From a checkpoint of a small mixture-of-experts model trained on Wikipedia.
Size: 14 layers, width 256, 22.5M parameters.
Experts: 16 experts in each of 14 layers, 64 SwiGLU neurons an expert, a shared expert of 64 neurons.
Below are experts of layer 7 (counted from 0) of a mixture-of-experts language model. Rows are named router (the router's row for the expert), gate (a neuron's input weights, with its number), up (a neuron's input weights, with its number), down (a neuron's output weights, with its number) and show model dimensions 0-255. Each number is 128 + 24 x the weight over its row's rms, rounded and kept within 0 to 255. Numbers have three digits each.
Before each expert's rows: "comes after" lists some tokens at least twice as common just before its tokens as in all text. This comes from a sample of Wikipedia text that the model never trained on. Tokens count by the router's weight.

# expert 0
comes after: "\n", " ", ".", ")", " =", " =="
router:135112099136130128124133153125124140152085174105135158099146085118099156112150120124153103138091111137113124116160125108113085134134142174126105174108176076118118116079165109133120142112123132102119110129133134133081132153062144118159117158085138161111143111155121126143136125087131132106115163120134163107162153148138142124146166137106116168146140072112141137153084102153158131139116120122124113106128123099116143131117164142114124130138061134125156119140146174148129089076113174104114095154144122156143151124103170132114143124166105101129125163155097132140117130129095088151140132159129164155141165165092080139151119096130198174128190146148094141150139133111124109125152132141103117112131106130122145096150124112152099092100144119124114127142137124155171135093162117
gate1:139148129140134102154100119113107139105114129111149145178097098182204126144122150104146104112144094116137130147142148103093090128168136104106124100133110138101156115128123123139144134153145116127184137106103126132130110157140093117116127110098143138140110129115110127118132128139119128151157180115112176095119120144148156154158129081079126148120148150147133122081096099127174140116111113131135166145139148111103129148123094164166165117110093168141126112114070097149094075144094151107160102086135118190155140131149126146172122130119130130117111144133093154131124125116093121099102123180097129130105121127127108098138133122127161121158087128116111152157117119158099060154134118155116076099164109120123167111112122100106126136134135080093143131106088084121143142156146112
up1:145155155159152109133164124128096127124164127114162112158125129129180116110130168120151123091131139139157141131082127111081127123128144157129131108114132138140176137105140128157134100115133171153123115139067100128145149135166124131133144102118129146175113154134088129121141085084114092126165157171114107118123109129117137121141136171078118152148134138150092154078128083141152134146137142122129176117149132080144128109093105194171119130134105101138133062179103115131126120115156166091136169128125113133132154147140156158147099100113134144115091153110114077098165113106160160087084170113137153143149133137116062137110118110141093131113105118132126131142114092104144111149153115150099110114129116139106113099147135154114164092122135097094146115090155103118137123107130134
down1:097156140109130157140154093132096126100119121141116142118127160154109147113140138126134122129112133130128124104139148128092118142171141130095175121083127149111114119101153116108136141111110092103147154142143096142164132131154163117126128084091153129151092126130179111086102147142160163147170127134102120130120100150172138110132143165102153116141120146153155131126129129141136126124122131156063143115136171107041125102090113146100103100100095096107155081143146116124112107114137131141127129145127119095097131104107146139148120123154109146126110133107115138099069131156167103131129134160082145127181138168154093131154127122141079097111164110136131108129163127173097109150139142109092149109165061113125129154124121123141086135106132114180156118070124159161113104118174108

# expert 13
comes after: "\n", " |", "-", "|", ".", " ("
router:129158100126109136128096098139088119120125159075115169127116072120148102106135142134155133154106145090159182114147120110132145119171129111094139111171146116097090151119100123147143127180177095098079093151137164098156114126141148119117140112122153106128066151141104114173138130108122128106130139105150132151170153116125118162119104098095151119121114122133142110153102168143126127154150110141123111125138140162112113178107117167141141132119150126144150115085130107123113193131125143102109149156116133098131151142132180129136172121130130120145129105131129120152108082162106096144183147062161118097109148120147108161156108158120171141138140127104131113164104185108144096091165088113142142071107159108105119125109132145141110140102145113157123112131152114143134122107133116
gate7:159092110173137132142131122147113099072132141125139107160152121134133151094124152149133108098174146147167130164135134128133149113154138107118136143176148132072140137163110119140148117133135100158110171146115113135094122111158147154145103128138134113132109119141116148115104141129114126137148175133113120124106143127120123159134114137111167143145120100122112147152131127143125134157160154098133141100109140130110115147120073111108143146137135147126144071114119125069129139154059135133122122137086123113118106034097156102170143131122134134116085141132122130098162134140147150095119189113113132116125169096143111188110122118157145115127134113140155118084059118095130142082091122118099071133087160122129156111184147186131149124157112092112131110122150146154148093147128135
up7:100133168116139151130140169167129157190147133155165157135139116117124155117175142178130134084140156120126130097072125133163130128113156117124109157124135076117092079148109135156151155141176121128121101104132152165125132143113129144151102169140144178120145116100106140164147091132125151115127065125131136179129123129064142149138114107169121075128089172148131124156126137102124133100142123111132137148155097146135089147113136130135106122126094140164106110102092100107129098141120138167148159096119147164138112149110129166107127144124160105126131129134110106126105167119148100101152102074134112129094106056110119113124110172049160146139095116134155123137114122118136107123146129130160146157159124151130095130110128126144112141136133141134170155111137137127103127113160151
down7:176111135103131157129113126110144131161129097141134141119136125103124122146153131151132134124150129171159133126161135130153119151114169136118136135144130174117149140142134165125121181133120132109150083135126127142137123130140143115134095110132077113161103153127108175152148131089107135147114103134093169136134092165128092103162148112125148129138155140142157141116096176141114159119117172135064142106151144122173142134133149132143158112095181125128130158161116143182109139107127163158134094111099101111104138134158093121114139182143135148158183087132136150170127123144093113157123089140140128147153087132121094124208123135094188169128103109130132144127134157100125119142134157110158164128133177135124101167104099167145130102114151155171117112140131112159148106083131165

# expert 6
comes after: "\n", "-", " ", " is", "\"", ")"
router:086076118132158152147149141168149120148122108125152117147148133155075105117137114135181108096071121171090142140090115110119126144146138098122110070151102153085172120109179136130120088151104156098095111131169117099134135156173117143160125108116104090167142144156120105121093116117120102139136121141141154107140084108128149165146154149098111091124092082135090143138149161135116089185114118102108144086145148164151133165128154123105166103133118127114163158076125118103162149136099134091127117128131157136091105153130110104163123084117124094134159134131117130138128158106132145115107133135114140151128123142136101170139153114120132161121116088132153157116154121112130122115160141141131112096121138143194120157159105110139127110121125115161148153149156099116108081109113126
gate6:058121127147106098171142144147139166104118135115077125111115099116113130095124158126097096086126140172103129146139121093158113139097149131172148115098103095103153150143152135145113158195174123121135126116081129130135102138114142094126091088139117119137118141110172122124123139134153144126143157135126088134145077158116090150179099123102140102113116124123111109072114079151140120153144149119123108107119077130118139120107169105103126143168105113134132116134128133111139119133109140105121121115096100115116094098099118122167113139103092109088129138127076151148136145117098154123061125166123149158102130076128131099135129126133093142092143140095117110089165107107118135099094156143119091158101132114078108124070139151126137113144110099120088124152148152133101147133130108
up6:111096121128119082176183157138131143127106100081144165140105100132097138129111169176105117128129148136160176116114174134147124132144131119194180119146107117116115131086167144123165131144154128129143186129140158108117171116127134127129108126122140142161115154150124117142105110103122192075137145118117153104195121118165124126131133131103130093160119148151101124106152113120165101188110157099141134115139091140116122145113104111130115113088152108133093103132117125142166142148129130137122139086142120142150114152096102096135088104116132090145119177150104170138093154134123128121140118131141127133138111112131147127140109142167109114112131107173106111113108103108085130111114136178120128139138114093075114088131161114149171116109108186103125153132098133108100083132133134
down6:115123123103127154114118077121155180095131137121107134103102107136129171123137160114131127171106118099139159159142149100146123154126171093087112150078081112115122123128116132100138102133043125121111127163127115146132115163125074120128117126129159105148117084098169129136148142132095159181136099109113107118112112121129122176155081107151150091111109136116137110157147150105142165117147125156099120114136131195092133162151150127100128177108119120100098123162166113140094115205148100133079120108109125150122162111126115150139104112132118157118059119156084119125111141132160108177117141122104133124103157119131105121073089150137114115158109129147113136132155125124135135117120100157122104118127122146142110129100115105148142128110149095167127085123102133116143108125109110

# expert 5
comes after: " |", " 0", " ", ";", " 1", " –"
router:093134123153145090147101107125123132133132115106126102142123133088106129156101062105134165164124126129140086115151120110119078111151129158124163139128133165171160162121126125070168124120110108137116086125125182089071153176115133138151125118129158150160144158168137100114119108107120119143171120127138070127118130132181133135077163118149151136131116095142168151127125064072142155111127112096113124143156161128138128154100158123112155113139139141123118100148145130129139141122105149117096102108160086122127145160114163118115134124103087151108105144134111140127099132125155059135120116117111123131109127080115105154125135098136151143124092159164126114058094148094143103147086135127129117133138131107126150084149139185132129138128135183101130150127117133146121139112137123
gate6:083092147101107092144125107161097117129139133120150168118112108192147135159125135096099158103079144142151128117152122105106114114077196109144112114123163114099133150109157104160127133134143152136147148116149164129180160168103107110156102124193091115120114135099109131142111162137135177108115117143121123102083126145153149113098110094100097152138162091156151109144123130106127108128141182085127118169141113134181128136149181143110153120112133127159109092122154091116141148177124111136146099116155139109117097171144109099106174157112152131123121122114138111111165143103105100120133126146128135125058091148159118134131115110183122103126135152159085120122114111102113143117116128127135105118113136111142156130131133098118146157125160123096157132140114123133146120159079137
up6:126160165126116146110123109091128108163108105101105128116128100127131146185122128115125128140122101128142124111150155127135136089113106141122148134135116138117110113126092155101134126146119124148108133135134138160109134128131130166139172103136181145151138120109131107121129106083111083119130094146131156146117140154117094117115152080140132124118132161144141140124123122123116136088088130165133129100069165132084164112135095128152153185127120146115143151056152132114095136127120093107143197142096091108155102131142158203153100135128120120077128145122099132096131068136137114115163127122135156116178124142114131133103151140105141101107147081156145158148143101109135051119116140077155146130142128142134142143099114152094116140126082124096122150156089081082134135104163106
down6:118107188125124100131167159156137136099132132125110121182101132158120124113122160113148140163105110164141143097149113114093124127140116175121104129155145137087136157121086099138166125115124091108141136089094158092133104110089109149123101151104109177104130139105151132173117095106148143147116153127120124090128143083128110124150118094125138121148154144121116125107108126143108099117099134149077154138114100126122126107162090070117092141176122139145075143123118159119102138168144118119120106118169174092051125145092095134164091182089135104140142133149161122125096165114093101161128109163143176144126116152121125117133142160152097113151146145126129154123105130136136128112126113104126100157122151150180110125140127115100197129107156145147123104149118130125129096119142136